Weights of a small mixture-of-experts language model, trained from scratch on English Wikipedia: vocabulary 16405, 32 clamped SwiGLU neurons an expert.
Below are experts of layer 4 (counted from 0) of a mixture-of-experts language model. Rows are named router (the router's row for the expert), gate (a neuron's input weights, with its number), up (a neuron's input weights, with its number) and show model dimensions 0-191. Each number is 200 + 20 x the weight over its row's rms, rounded and kept within 0 to 999.
After each expert's rows: "comes after" lists some tokens at least twice as common just before its tokens as in all text; "gets" lists some tokens that make up at least twice as much of what it gets as of all text. This comes from a sample of Wikipedia text that the model never trained on. Tokens count by the router's weight.

# expert 36
router,170,195,200,232,185,167,200,203,220,154,228,197,184,210,204,201,158,192,200,197,214,215,210,191,183,192,225,224,206,180,187,178,204,219,152,198,195,172,212,212,222,203,189,179,199,204,205,147,216,185,191,191,207,204,243,176,179,227,210,230,195,224,217,199,171,210,189,216,198,166,190,180,205,189,151,172,234,218,186,210,211,181,208,206,206,208,205,229,205,223,215,218,192,177,189,179,170,233,211,211,188,196,191,208,156,227,224,216,184,189,236,219,220,182,189,222,195,210,208,199,229,192,172,196,227,197,184,196,202,204,222,195,212,187,159,231,194,219,189,243,224,214,189,191,155,214,151,173,187,180,214,186,193,196,163,210,169,174,188,201,219,216,232,178,194,213,200,225,223,194,190,195,185,183,183,212,219,204,194,218,212,179,230,199,221,197,219,206,184,189,221,244
gate0,167,213,211,220,212,180,193,205,210,216,209,229,221,200,183,226,182,186,181,200,203,186,187,231,206,208,193,213,192,182,180,201,196,191,269,175,214,166,222,232,197,183,192,185,223,173,160,197,172,164,187,201,201,212,211,213,211,163,217,216,169,240,216,219,185,206,170,215,231,179,230,179,208,213,162,191,198,161,225,223,190,204,205,212,228,219,233,230,183,216,211,188,184,183,213,204,222,205,171,185,207,182,195,222,197,206,194,210,179,269,202,197,231,204,207,190,197,207,216,209,196,194,175,201,174,192,198,241,177,178,214,213,155,227,169,215,213,179,203,204,210,198,157,212,165,221,183,213,217,207,207,221,187,203,186,200,183,206,205,179,206,230,209,196,209,204,203,191,210,172,231,208,220,235,182,209,228,188,211,235,223,223,175,199,203,214,212,195,212,183,227,201
up0,194,179,148,224,225,223,162,196,154,193,190,193,188,218,205,213,200,197,201,210,206,204,184,208,187,221,208,206,211,222,243,199,215,212,186,214,190,170,172,164,196,203,169,200,191,193,198,213,219,208,166,194,227,204,204,229,178,262,193,198,214,188,160,202,220,179,212,167,198,212,167,177,230,195,219,211,193,191,194,199,222,212,208,228,211,216,192,191,215,181,227,165,163,194,193,223,229,203,187,186,215,196,161,203,203,203,213,206,209,216,173,210,184,196,209,197,197,194,206,209,186,220,185,219,175,208,157,219,206,199,188,171,184,174,196,199,179,207,189,191,219,230,273,148,196,177,187,208,194,186,206,190,170,216,202,201,193,178,214,191,206,187,195,174,210,225,184,174,187,189,220,198,131,187,222,189,202,177,204,215,207,167,200,177,209,213,178,216,180,205,173,210
gate1,197,199,206,214,211,172,218,191,176,235,194,177,210,182,213,162,202,171,206,187,215,240,161,173,199,211,187,208,191,210,226,150,210,207,194,217,185,219,189,249,189,179,223,220,140,218,193,200,227,236,221,212,220,233,207,188,192,205,195,227,196,214,162,196,205,169,206,202,211,196,205,202,162,194,206,170,254,206,222,193,210,156,225,199,210,188,211,236,235,204,221,202,193,221,191,198,204,224,198,192,194,201,197,172,188,224,187,191,166,189,213,228,199,216,210,211,220,192,211,180,203,238,210,199,226,197,206,188,214,175,183,186,209,203,207,215,183,219,218,223,206,150,201,210,204,188,219,161,215,164,189,181,209,224,215,205,222,188,185,185,212,197,214,188,197,155,169,229,230,205,211,217,193,204,227,176,195,232,217,188,186,232,168,197,178,201,190,194,211,188,175,182
up1,185,206,229,198,180,179,186,155,181,224,217,196,209,187,190,193,215,152,217,191,174,220,191,216,180,199,208,240,201,214,206,155,193,190,209,193,196,201,185,212,205,204,200,198,175,180,227,190,228,178,227,178,215,220,201,193,197,231,182,204,197,203,183,179,214,213,167,186,255,219,180,206,234,188,193,179,202,220,205,224,237,172,220,159,199,196,195,203,207,205,204,211,218,241,166,201,183,211,184,185,177,229,184,216,221,222,199,208,212,217,208,217,220,225,217,221,196,162,205,216,208,209,201,174,162,193,222,221,209,189,203,202,226,164,238,208,183,217,202,198,210,178,200,229,236,213,225,183,208,165,193,185,219,188,197,193,244,165,174,183,207,204,223,187,188,199,205,211,199,207,216,210,178,208,241,216,207,250,232,204,200,170,173,198,201,215,182,149,172,205,201,206
comes after: " ", "1", "–", "°N", " (", "″N"
gets: "2", "1", " ", "3", "4", "5"

# expert 101
router,196,191,196,214,170,197,205,179,182,196,197,233,205,182,202,216,175,170,208,238,203,188,179,214,216,178,223,174,175,193,194,195,203,182,204,178,233,209,205,184,222,185,202,222,231,207,192,181,208,175,143,181,191,212,210,204,182,197,201,211,178,227,200,221,230,208,227,220,171,218,223,184,187,210,204,214,184,196,196,210,177,237,174,201,217,223,204,211,221,200,196,202,177,190,179,194,184,238,218,222,166,229,198,249,190,222,233,203,188,181,168,188,215,184,201,170,192,231,190,186,189,192,197,175,179,230,226,205,207,212,191,179,201,207,183,189,219,221,223,222,232,238,216,209,208,231,185,188,214,244,169,248,156,187,180,176,193,211,191,219,207,223,209,207,173,200,169,215,227,232,199,218,220,187,180,190,203,184,179,211,196,209,199,155,185,205,198,188,231,247,222,194
gate0,229,201,158,220,176,193,182,206,199,186,204,206,215,197,181,202,192,216,197,196,197,210,168,234,196,208,190,209,243,207,202,178,188,172,161,188,193,187,181,195,178,156,190,220,160,176,229,172,168,223,189,229,190,177,198,205,192,163,205,184,191,215,173,199,193,240,211,219,201,247,182,176,201,171,228,193,188,194,216,182,208,229,186,216,194,211,225,203,198,161,184,222,195,216,189,206,195,187,191,209,212,177,210,177,246,191,168,208,159,188,223,202,216,223,208,186,189,243,176,209,197,218,196,231,205,187,221,207,207,206,158,240,210,178,204,214,227,211,206,180,213,204,222,239,221,199,175,223,209,207,182,230,202,202,222,167,207,194,145,213,202,201,207,210,175,193,183,189,214,192,225,201,184,195,151,181,220,203,207,167,215,209,197,183,230,199,216,227,184,211,217,205
up0,206,175,192,191,208,221,222,218,203,208,182,192,178,205,206,163,205,232,184,190,196,180,215,177,191,175,214,211,196,189,164,213,200,248,193,204,168,191,196,166,175,219,207,198,207,196,213,181,227,186,250,208,181,229,199,162,206,184,170,172,206,159,185,214,220,214,221,190,194,219,210,189,201,205,234,166,207,197,229,229,196,178,203,219,217,160,175,172,177,210,197,196,202,219,185,208,204,207,233,186,205,190,173,195,213,204,183,183,174,223,205,203,192,196,194,222,233,206,215,207,216,232,216,198,166,239,228,216,198,209,197,181,223,187,194,185,184,173,193,170,224,193,204,208,209,215,166,157,167,182,222,190,213,178,157,191,189,207,194,207,180,197,239,188,203,216,197,194,204,218,238,208,204,183,225,184,176,260,196,223,195,168,194,226,190,192,170,190,165,220,199,229
gate1,175,210,187,230,216,225,179,214,216,172,206,169,193,178,185,240,224,208,202,197,194,214,198,181,172,218,211,197,228,190,192,189,227,218,200,172,190,256,236,189,175,202,237,209,194,207,187,210,153,195,169,219,183,226,190,217,155,225,203,213,206,208,169,215,196,177,189,192,222,178,174,190,181,213,154,182,228,197,204,198,180,228,179,193,196,167,183,141,226,216,232,211,217,208,199,187,191,190,163,228,205,170,199,194,205,188,170,207,190,172,214,195,198,212,199,211,178,168,205,226,229,204,187,236,206,186,212,161,195,177,197,213,196,185,187,167,186,221,194,205,224,188,231,219,209,209,164,212,184,217,184,169,238,182,236,190,221,219,209,201,193,193,215,207,219,165,197,185,207,203,210,220,207,191,210,202,215,203,216,183,186,207,157,212,218,206,192,191,203,226,183,202
up1,182,203,214,217,204,200,193,169,199,196,215,203,207,186,160,233,213,194,193,192,180,211,215,197,179,195,184,191,226,216,171,185,193,185,217,205,202,237,222,199,180,226,223,224,183,219,177,229,182,225,201,230,194,216,203,186,226,199,198,229,210,207,170,234,207,199,199,209,230,195,186,197,170,201,157,178,220,236,203,220,179,251,176,160,217,191,229,176,245,223,193,186,209,227,208,166,229,205,183,220,214,165,217,177,241,165,180,220,171,191,219,206,218,217,187,179,175,183,221,214,209,212,194,211,211,180,192,175,169,161,199,197,210,231,183,161,188,205,218,198,216,216,217,239,213,210,162,222,191,213,161,157,226,193,212,174,209,218,179,217,217,197,185,208,194,205,216,195,192,214,182,213,220,189,210,217,203,193,226,173,173,225,199,199,216,184,199,221,214,215,199,176
comes after: "|", " ", " |", "2", "1", "3"
gets: " ", "1", "2", "0", "4", "3"

# expert 51
router,189,193,182,220,208,169,176,174,193,185,209,202,196,202,198,206,186,200,220,215,176,179,193,212,188,215,194,186,190,188,181,230,188,201,173,189,216,222,172,199,215,187,202,206,221,185,200,175,188,194,205,211,187,195,196,226,185,205,220,233,155,215,222,222,225,210,197,203,166,212,222,183,164,187,167,170,190,184,186,222,218,215,220,198,182,190,152,191,234,201,172,234,186,169,187,202,198,210,239,193,213,190,192,202,190,202,186,229,189,158,201,232,175,224,198,194,189,223,188,183,183,216,184,190,208,208,197,224,227,156,160,174,183,218,177,206,202,172,216,178,180,217,195,212,200,206,183,184,157,186,212,172,177,175,172,227,224,212,201,187,198,223,224,206,178,218,190,220,200,221,187,165,229,186,142,168,227,179,209,207,213,217,229,200,196,195,178,228,218,252,229,202
gate0,192,191,195,133,226,193,190,202,204,199,190,210,183,226,185,214,221,236,193,216,201,183,186,187,198,188,186,203,226,209,202,209,224,249,194,213,219,187,174,176,201,243,150,212,211,200,201,191,171,211,204,196,192,180,191,200,212,203,179,190,225,186,186,224,177,196,187,150,199,191,186,198,172,202,202,202,220,191,186,206,207,218,171,175,189,199,193,154,202,205,210,201,201,211,181,209,227,179,199,201,186,178,209,233,232,226,226,183,211,227,201,201,280,220,204,193,170,170,195,187,194,204,206,240,161,193,204,186,202,201,203,191,189,219,215,157,207,171,169,200,189,225,187,184,235,245,241,195,229,193,225,171,197,197,165,206,214,229,235,181,204,214,198,185,193,182,207,200,204,187,183,209,188,175,191,212,200,173,215,182,197,190,223,180,181,202,225,210,209,207,181,182
up0,261,183,212,147,249,197,192,195,201,220,198,170,195,208,217,229,219,207,193,227,199,204,189,174,182,196,224,194,234,199,181,205,216,254,180,188,187,182,154,178,176,186,193,205,207,238,227,204,190,220,238,195,186,184,230,182,175,208,189,205,208,171,193,228,194,201,215,180,246,199,169,188,181,190,191,206,214,197,194,234,192,184,168,224,188,197,214,186,187,188,212,196,193,241,189,188,234,176,203,200,172,170,204,189,201,194,193,197,195,206,214,218,257,192,218,207,185,171,176,209,185,202,223,222,154,188,158,201,214,205,228,211,225,210,179,187,216,209,168,233,196,212,200,200,221,194,170,180,189,169,209,187,217,207,192,187,229,202,220,199,192,224,197,194,179,217,209,203,209,175,170,212,162,198,206,207,221,205,222,169,204,174,223,208,195,189,215,202,210,189,206,204
gate1,154,203,183,222,196,180,189,194,210,166,204,148,202,198,204,167,248,218,190,219,223,182,176,197,209,165,190,188,169,190,193,188,190,211,206,179,200,185,188,210,203,216,184,181,194,182,194,206,187,195,145,207,228,203,196,195,219,211,189,212,200,212,193,220,199,180,164,194,157,205,215,241,178,183,170,179,149,207,201,191,211,213,173,211,212,233,171,172,220,232,201,196,198,191,212,177,194,165,209,191,206,200,183,200,184,145,209,211,205,185,199,194,195,194,223,221,210,210,189,169,208,170,204,190,217,169,194,178,218,214,208,192,206,205,168,211,195,193,190,225,178,166,238,166,207,224,207,190,195,191,182,206,179,182,199,194,219,186,186,181,180,193,219,214,216,234,189,216,186,201,188,197,264,196,196,197,191,179,151,221,200,233,212,173,206,214,165,223,219,214,212,221
up1,249,206,228,210,229,212,206,198,219,229,196,237,183,202,222,164,161,176,179,175,183,235,197,207,176,229,205,184,231,196,210,176,240,212,181,215,196,225,189,192,165,202,198,237,201,212,105,198,174,217,217,168,189,200,199,199,186,200,187,202,194,194,198,191,175,202,224,188,208,182,178,226,199,220,180,228,205,191,190,202,176,209,221,218,150,182,200,196,195,197,207,209,213,203,188,215,211,201,180,206,219,218,236,208,224,206,202,184,238,237,223,195,223,196,214,207,173,212,212,221,202,219,190,218,206,199,196,213,205,199,235,186,203,155,201,218,182,211,191,173,207,222,183,239,219,184,195,213,201,209,218,202,240,213,218,178,166,193,212,185,195,192,181,199,197,183,219,201,202,200,182,209,169,209,215,228,205,214,213,179,207,193,186,168,195,221,229,214,168,208,171,180
comes after: " ", "2", "1", " on", " November", " September"
gets: " ", "2", "1", "0", "9", "3"

# expert 137
router,216,192,198,192,232,213,177,205,194,226,190,215,192,187,216,211,157,177,222,201,175,207,188,228,192,195,234,236,178,211,213,181,193,207,210,182,200,197,206,194,210,191,231,213,222,175,213,178,173,199,230,160,177,219,211,226,160,216,219,242,217,237,236,180,192,185,217,211,206,169,211,182,213,199,218,176,227,185,208,215,180,203,223,192,156,174,219,205,179,197,174,238,200,236,169,195,214,220,202,205,194,174,206,214,185,179,192,232,226,181,192,230,188,172,223,192,207,216,201,222,198,182,182,189,199,178,204,187,238,174,188,182,210,193,189,241,220,186,223,183,222,221,205,205,199,216,246,180,183,170,211,188,202,205,230,221,217,183,207,226,238,197,234,229,193,199,175,217,229,219,182,169,207,178,197,194,185,183,213,205,219,193,206,235,210,183,235,195,191,184,208,177
gate0,250,157,188,206,165,187,226,176,159,215,162,198,211,194,187,178,244,215,196,216,202,153,217,186,215,223,202,200,189,211,212,215,169,209,204,192,194,203,195,216,208,181,198,161,207,190,189,196,223,187,196,202,217,170,213,211,204,159,192,180,191,196,184,152,211,180,216,165,204,186,190,209,186,162,225,208,166,193,218,194,180,207,256,196,207,217,194,190,200,206,210,192,200,182,201,203,205,192,203,221,185,216,239,161,189,198,203,187,178,184,215,187,210,223,151,213,210,176,215,173,174,210,203,208,180,218,216,198,186,198,172,187,146,160,211,188,193,202,203,195,198,200,159,186,197,192,149,215,173,201,189,212,195,211,201,200,238,186,201,218,202,208,220,218,193,181,193,198,205,198,191,208,193,196,255,214,212,214,181,206,212,161,182,201,234,194,216,208,183,211,221,238
up0,186,176,217,200,172,161,186,167,191,212,219,192,208,182,210,224,192,211,196,231,198,164,205,195,200,207,209,166,189,208,202,199,185,180,194,207,206,152,205,203,200,187,171,172,227,166,188,203,214,198,196,180,192,177,195,195,220,187,223,201,210,210,150,193,195,214,179,205,195,188,225,176,203,183,207,173,183,219,233,198,189,199,193,205,209,216,260,212,191,188,221,194,193,176,188,167,220,178,190,211,221,219,261,182,184,202,205,173,179,199,211,178,214,179,182,237,196,202,199,204,190,192,207,199,172,198,241,165,231,131,201,186,177,176,230,186,206,199,194,197,213,189,168,202,188,223,215,224,192,205,216,204,196,198,196,178,221,191,191,229,189,225,222,232,201,221,195,217,199,202,221,227,200,199,223,194,226,172,190,161,201,190,187,208,241,204,246,215,178,214,246,213
gate1,218,187,174,216,207,226,222,223,184,238,194,223,201,206,187,176,176,233,185,249,189,230,231,216,224,183,204,223,187,185,173,202,239,153,173,181,154,233,213,220,193,200,202,196,211,184,205,167,198,203,194,180,204,200,198,219,190,226,199,198,183,220,230,188,165,186,160,185,223,185,162,205,213,176,202,197,184,204,207,210,179,210,212,187,210,202,229,186,179,208,201,203,180,204,201,235,238,210,180,174,213,223,178,194,185,143,173,207,217,196,167,190,180,194,190,204,180,181,198,221,212,173,216,207,252,207,173,196,215,197,200,211,190,201,207,222,213,225,206,205,159,182,192,190,201,222,208,154,209,210,169,200,195,192,224,186,172,180,213,200,213,174,206,203,228,203,201,230,205,206,217,181,248,203,224,186,236,183,208,209,212,186,215,200,218,206,208,193,233,208,209,177
up1,225,170,168,225,207,226,210,229,195,232,194,208,240,204,222,217,178,232,180,244,193,224,210,213,198,198,205,221,196,174,201,204,204,185,168,203,142,222,206,195,206,184,217,238,224,209,188,206,198,197,186,178,225,199,197,202,196,230,196,199,192,219,235,224,160,212,195,197,182,172,164,216,216,165,198,193,225,206,212,219,182,199,172,215,203,155,183,163,172,204,215,200,196,195,206,229,190,213,196,197,207,202,184,176,161,207,187,202,200,177,167,178,184,206,216,229,177,181,198,229,208,175,214,181,237,190,184,213,197,231,198,208,234,203,215,234,217,230,215,195,177,208,209,193,212,220,192,138,207,194,181,214,216,183,217,183,159,169,228,218,209,190,224,207,194,195,202,216,202,227,211,172,211,223,208,178,223,163,188,194,210,200,224,197,218,192,190,203,231,216,210,176
comes after: "9", "0", "1", "2", "8", "7"
gets: "9", "0", "1", "8", "2", "7"

# expert 64
router,176,221,204,163,171,224,208,222,204,195,200,208,214,207,252,231,210,164,185,209,224,180,184,181,175,159,193,224,161,192,186,214,191,227,155,180,204,179,207,207,190,204,224,230,205,220,173,224,214,207,171,183,214,204,237,230,196,175,213,209,206,197,187,224,196,224,226,201,203,218,201,226,226,189,196,191,211,195,196,227,219,202,188,181,206,202,193,219,191,208,190,179,221,240,189,200,168,217,213,200,162,155,218,188,206,205,201,233,218,174,179,190,195,213,187,220,222,158,210,178,211,224,198,200,214,189,186,171,190,225,226,157,232,209,187,235,210,230,218,182,179,166,207,162,158,231,178,210,216,212,197,216,194,213,169,201,211,190,188,210,197,193,192,193,185,206,187,194,188,195,184,191,195,204,193,193,222,229,191,198,236,212,158,212,209,231,164,184,199,206,209,177
gate0,177,162,207,182,162,186,185,214,184,186,248,190,232,219,201,207,198,205,189,181,190,208,180,224,202,198,169,205,246,193,176,216,187,155,210,184,225,191,178,209,169,266,222,200,222,198,206,162,223,204,212,206,200,197,213,194,201,199,214,209,186,217,221,227,180,211,186,191,179,171,186,194,216,171,230,228,206,203,192,207,197,200,159,197,205,224,203,209,165,169,191,201,213,175,193,208,218,199,262,174,209,178,209,167,205,187,233,202,225,215,193,227,212,213,190,191,214,192,199,231,217,191,200,208,228,208,156,195,169,239,176,208,175,216,231,173,195,213,172,183,209,203,202,197,207,197,202,205,181,166,165,200,223,187,215,202,203,197,234,218,193,207,212,154,210,212,215,222,199,205,176,177,203,222,189,169,207,188,178,223,201,210,212,225,224,224,212,199,205,205,215,171
up0,162,188,215,198,174,199,241,220,230,207,225,182,222,225,207,205,215,188,178,183,200,224,184,251,211,192,194,236,209,181,122,200,189,199,217,197,247,207,190,172,175,238,215,201,217,187,179,177,230,176,178,189,203,182,223,179,194,215,233,245,194,204,234,225,185,210,188,186,165,177,197,198,227,183,228,193,227,219,200,215,206,181,205,206,229,200,191,237,179,202,204,195,175,175,175,193,227,199,212,179,214,195,209,185,190,174,225,193,213,202,204,212,221,215,196,197,213,187,188,219,208,192,227,180,194,212,188,169,193,220,179,159,172,219,232,197,203,216,182,168,228,190,195,184,200,201,191,210,197,167,210,219,209,196,193,212,201,192,214,207,189,198,215,139,200,223,204,209,178,191,207,200,205,193,221,161,199,203,175,201,209,193,203,201,231,201,191,199,153,171,211,196
gate1,173,205,179,234,182,200,204,208,187,202,198,189,239,176,208,202,194,178,234,182,222,191,185,206,220,212,201,223,203,195,168,227,182,207,196,187,211,210,229,213,179,191,218,194,208,212,231,231,196,204,219,159,213,220,167,220,212,175,221,184,188,200,218,202,213,223,177,216,195,192,209,205,191,222,218,188,220,176,242,235,208,187,211,206,185,203,180,150,181,171,202,208,215,193,250,197,246,171,195,177,188,227,214,207,221,188,184,198,191,205,194,212,184,218,183,213,226,211,160,168,217,206,252,208,188,217,182,241,209,221,191,232,179,183,201,211,163,181,199,233,179,207,190,204,198,200,198,209,236,220,185,233,204,202,188,209,167,167,194,202,191,171,180,202,258,179,203,170,196,198,194,217,156,195,191,206,192,179,190,195,195,153,203,185,186,234,207,187,208,182,205,216
up1,177,208,218,190,165,231,218,186,179,182,231,212,203,165,170,214,179,172,210,217,235,186,190,181,179,190,202,198,201,174,186,203,164,176,184,184,209,169,212,225,201,202,227,196,206,188,233,255,184,233,232,184,177,226,221,208,212,195,218,199,202,200,189,194,189,173,167,221,210,201,198,178,228,196,206,196,219,187,223,211,194,183,199,190,201,202,185,207,227,156,207,222,176,205,205,193,233,180,199,174,187,227,233,187,197,175,165,195,189,192,206,195,202,224,158,190,215,194,177,168,219,192,244,200,167,208,163,190,163,208,183,234,154,198,200,216,169,205,192,226,184,186,192,196,176,237,204,201,255,224,183,222,181,208,196,199,183,186,206,212,196,193,213,202,243,213,211,148,189,220,210,206,204,182,196,201,204,195,209,208,191,189,187,166,216,207,200,201,184,177,179,184
comes after: ".", "1", "–", "2", " the", "3"
gets: "8", "7", "5", "4", "6", "2"

# expert 2
router,183,168,195,202,203,196,185,196,193,158,220,148,220,208,194,234,221,201,200,210,184,207,199,209,191,183,236,222,187,235,222,168,219,192,194,175,239,208,202,172,198,202,213,236,203,205,193,211,185,191,180,201,205,201,222,235,205,214,187,228,192,201,188,209,165,210,219,218,161,214,229,208,236,237,204,221,179,192,200,244,192,186,183,199,218,201,197,228,181,221,172,219,183,206,201,189,196,243,192,201,183,226,222,185,210,218,193,182,186,193,173,224,191,209,171,251,209,174,212,183,221,182,212,189,213,211,177,167,215,243,231,226,169,186,214,221,200,231,183,158,208,203,204,222,165,243,196,187,216,201,216,228,233,184,166,214,202,164,188,221,220,227,200,182,201,219,171,204,182,196,199,214,188,194,214,208,222,189,191,213,211,185,205,208,195,219,235,199,181,192,193,215
gate0,186,208,195,241,208,219,203,203,245,202,187,196,221,199,194,217,179,181,196,160,222,204,184,226,207,220,219,204,226,192,208,175,259,217,254,204,216,174,176,226,213,195,187,164,204,201,190,196,217,193,185,219,189,192,161,212,183,227,240,209,197,213,195,218,217,224,232,206,190,206,215,196,212,221,193,208,199,198,195,211,218,197,193,202,217,231,198,217,183,184,225,185,193,147,240,189,166,214,206,231,215,207,228,210,230,196,200,185,191,237,237,205,217,188,175,146,194,198,201,201,203,189,196,200,219,187,194,183,207,196,219,211,191,214,158,190,235,178,194,189,211,190,209,196,193,225,210,216,201,216,217,196,208,221,185,177,182,212,211,211,176,211,187,156,210,197,262,201,190,185,248,184,176,186,152,210,193,187,190,210,215,174,202,205,215,211,189,217,176,200,195,234
up0,190,219,212,212,240,223,212,191,195,211,162,222,187,197,211,221,191,209,186,187,182,211,231,209,229,217,210,198,200,194,225,219,203,193,213,203,247,175,215,244,205,206,219,190,169,189,205,197,145,171,209,206,186,203,166,200,232,248,201,207,195,209,174,201,216,171,184,183,232,211,200,209,196,206,216,175,229,230,210,188,212,241,193,197,214,243,180,186,193,194,205,175,212,186,209,197,179,166,182,187,212,188,230,164,190,232,227,201,196,185,203,179,174,192,176,171,200,192,212,212,210,186,239,206,207,210,205,176,165,170,199,227,170,187,168,176,221,186,203,205,215,202,205,228,162,209,160,232,188,222,174,200,211,201,232,210,187,209,168,193,189,219,176,189,193,244,242,170,188,177,191,216,187,192,188,218,214,196,180,188,195,225,174,199,192,197,196,170,190,191,192,219
gate1,209,201,185,199,214,220,196,160,200,206,170,212,209,181,226,197,180,189,184,205,226,169,171,233,225,193,224,202,211,206,184,206,170,197,171,208,224,246,219,221,159,174,179,201,202,205,192,223,210,208,181,211,190,197,237,195,178,178,178,178,197,173,198,180,243,195,210,180,159,216,214,224,202,198,193,173,139,160,233,201,211,226,186,212,160,196,189,233,207,181,213,193,184,206,248,214,210,197,183,213,231,208,220,205,202,142,198,155,179,171,178,187,211,191,188,193,201,215,191,177,191,173,179,213,237,234,204,217,196,184,198,213,202,232,210,221,159,195,182,210,217,188,221,221,232,189,221,181,186,176,193,218,218,226,206,218,200,186,186,198,230,178,200,198,202,195,195,189,197,181,226,212,168,207,173,205,202,201,184,203,222,212,207,193,190,193,207,215,191,200,233,210
up1,193,190,194,179,210,234,169,180,187,169,201,221,186,240,234,215,190,208,196,211,236,170,209,236,237,206,216,197,225,213,190,243,192,170,189,206,215,229,230,202,182,196,182,187,186,222,195,225,212,214,178,198,214,208,240,229,158,187,206,176,194,202,226,201,201,203,230,199,174,217,243,189,195,176,190,172,174,197,212,193,228,216,187,198,189,209,213,216,164,186,237,174,212,226,225,174,225,183,214,219,188,232,245,218,212,180,189,136,170,171,224,178,202,202,178,220,185,206,183,191,201,199,155,210,219,208,188,209,203,203,199,191,195,207,172,221,168,209,188,209,199,191,169,221,187,210,194,197,183,164,194,207,184,231,192,218,191,212,231,219,202,160,203,209,180,182,203,184,200,202,221,196,185,200,181,179,191,175,172,190,177,226,203,206,208,192,202,175,191,202,206,178
comes after: "0", "9", "6", "7", "3", "°"
gets: ".", " (", "0", "4", "3", "–"

# expert 16
router,217,166,195,208,167,224,237,237,209,200,153,183,216,212,196,225,190,172,210,195,210,221,201,199,205,190,165,231,181,196,191,174,201,182,208,180,210,159,235,217,219,189,211,202,172,179,207,237,230,194,199,206,256,210,230,218,192,177,178,204,187,192,206,175,182,185,187,208,191,179,199,219,219,191,216,184,192,218,200,222,213,213,197,202,206,220,229,180,181,191,167,217,199,191,219,173,200,171,198,205,153,191,202,182,172,181,183,208,201,165,197,219,206,198,178,256,204,188,247,171,208,180,195,201,219,193,211,206,220,215,204,196,196,177,188,228,207,183,216,210,229,190,202,196,181,202,183,173,187,168,168,212,195,192,199,208,192,200,171,189,242,174,234,180,179,201,165,190,207,211,202,209,222,216,226,215,214,195,168,178,238,181,197,220,227,206,211,187,212,170,201,243
gate0,170,174,215,189,190,191,197,207,231,166,215,202,187,214,190,214,191,199,211,216,239,185,175,223,243,215,189,182,202,173,219,194,178,220,201,190,210,176,192,223,179,173,170,204,199,200,182,218,223,227,223,188,201,197,227,194,221,180,193,192,200,173,165,203,203,182,231,223,180,182,165,174,189,210,217,194,212,172,222,231,231,191,218,227,209,223,194,226,236,270,201,191,225,169,171,182,184,239,177,221,201,180,192,207,205,199,215,205,191,214,172,188,221,224,189,172,225,195,220,192,200,213,210,188,200,186,181,199,182,215,187,185,197,228,189,202,225,205,185,196,195,216,185,146,212,250,209,181,191,215,190,191,200,194,193,216,224,183,195,194,190,200,209,179,220,198,232,218,196,172,150,186,233,236,171,208,203,181,195,190,191,190,206,249,224,201,171,209,190,211,213,221
up0,203,174,220,194,190,191,215,196,239,194,183,170,197,221,212,177,202,201,217,260,237,213,190,186,217,208,204,200,180,182,214,193,220,215,174,211,223,176,207,218,165,198,189,230,210,182,200,245,217,214,203,200,226,194,214,181,176,197,192,179,203,195,170,196,215,201,222,217,206,151,184,222,200,225,221,189,225,193,203,222,221,215,195,200,201,162,215,204,225,218,192,188,234,184,157,173,189,225,219,213,196,184,182,198,189,184,186,217,167,189,170,201,197,220,210,197,196,154,209,208,212,194,212,198,187,173,147,195,182,232,188,189,211,188,220,205,207,207,193,209,173,228,180,174,204,206,242,188,183,217,187,204,185,195,236,193,169,170,231,229,223,202,187,205,203,186,257,223,199,186,196,158,216,216,188,199,181,171,216,175,202,191,211,232,199,199,166,184,186,184,239,212
gate1,181,198,211,188,159,182,197,235,183,222,223,223,214,193,188,240,235,204,201,211,195,230,246,167,208,228,176,176,229,174,165,204,239,205,159,194,176,217,190,192,210,237,203,179,196,214,202,186,209,199,212,181,221,202,202,214,214,171,222,197,218,201,163,183,183,200,204,223,214,208,223,199,193,206,192,233,196,171,188,191,218,199,192,240,199,236,168,192,206,221,215,217,227,196,238,195,222,210,201,206,178,198,224,173,202,175,194,171,219,164,191,199,229,203,221,192,218,217,218,210,214,204,179,189,215,197,180,186,221,205,210,212,223,195,192,181,213,175,178,162,213,205,222,248,186,217,213,200,212,190,213,197,190,201,202,191,223,126,202,207,188,187,223,153,208,178,216,193,207,190,192,200,194,199,207,207,202,193,211,213,179,166,182,209,193,241,229,208,174,195,168,227
up1,173,193,224,164,179,198,203,248,191,214,221,197,208,202,187,226,201,218,212,231,172,188,218,214,184,207,194,174,216,186,188,202,205,217,151,197,190,187,206,173,189,236,200,215,186,234,200,190,219,204,218,192,171,199,208,233,233,181,219,214,221,196,159,199,145,194,203,244,187,203,201,187,212,228,185,230,199,194,197,227,188,194,190,232,207,213,199,224,181,248,171,210,223,216,225,201,192,195,191,198,203,208,223,178,215,169,168,201,236,200,193,205,211,186,207,201,201,218,228,181,214,215,197,224,216,196,200,196,207,160,201,209,197,201,239,161,204,188,171,159,212,207,208,233,212,245,207,200,223,178,200,215,203,196,167,209,217,164,186,209,194,172,201,180,222,188,229,206,194,173,193,210,210,209,211,193,192,232,153,197,216,190,183,193,179,218,207,162,203,161,174,218
comes after: "0", "5", "8", "1", "3", "7"
gets: "0", "5", "7", "3", "6", "4"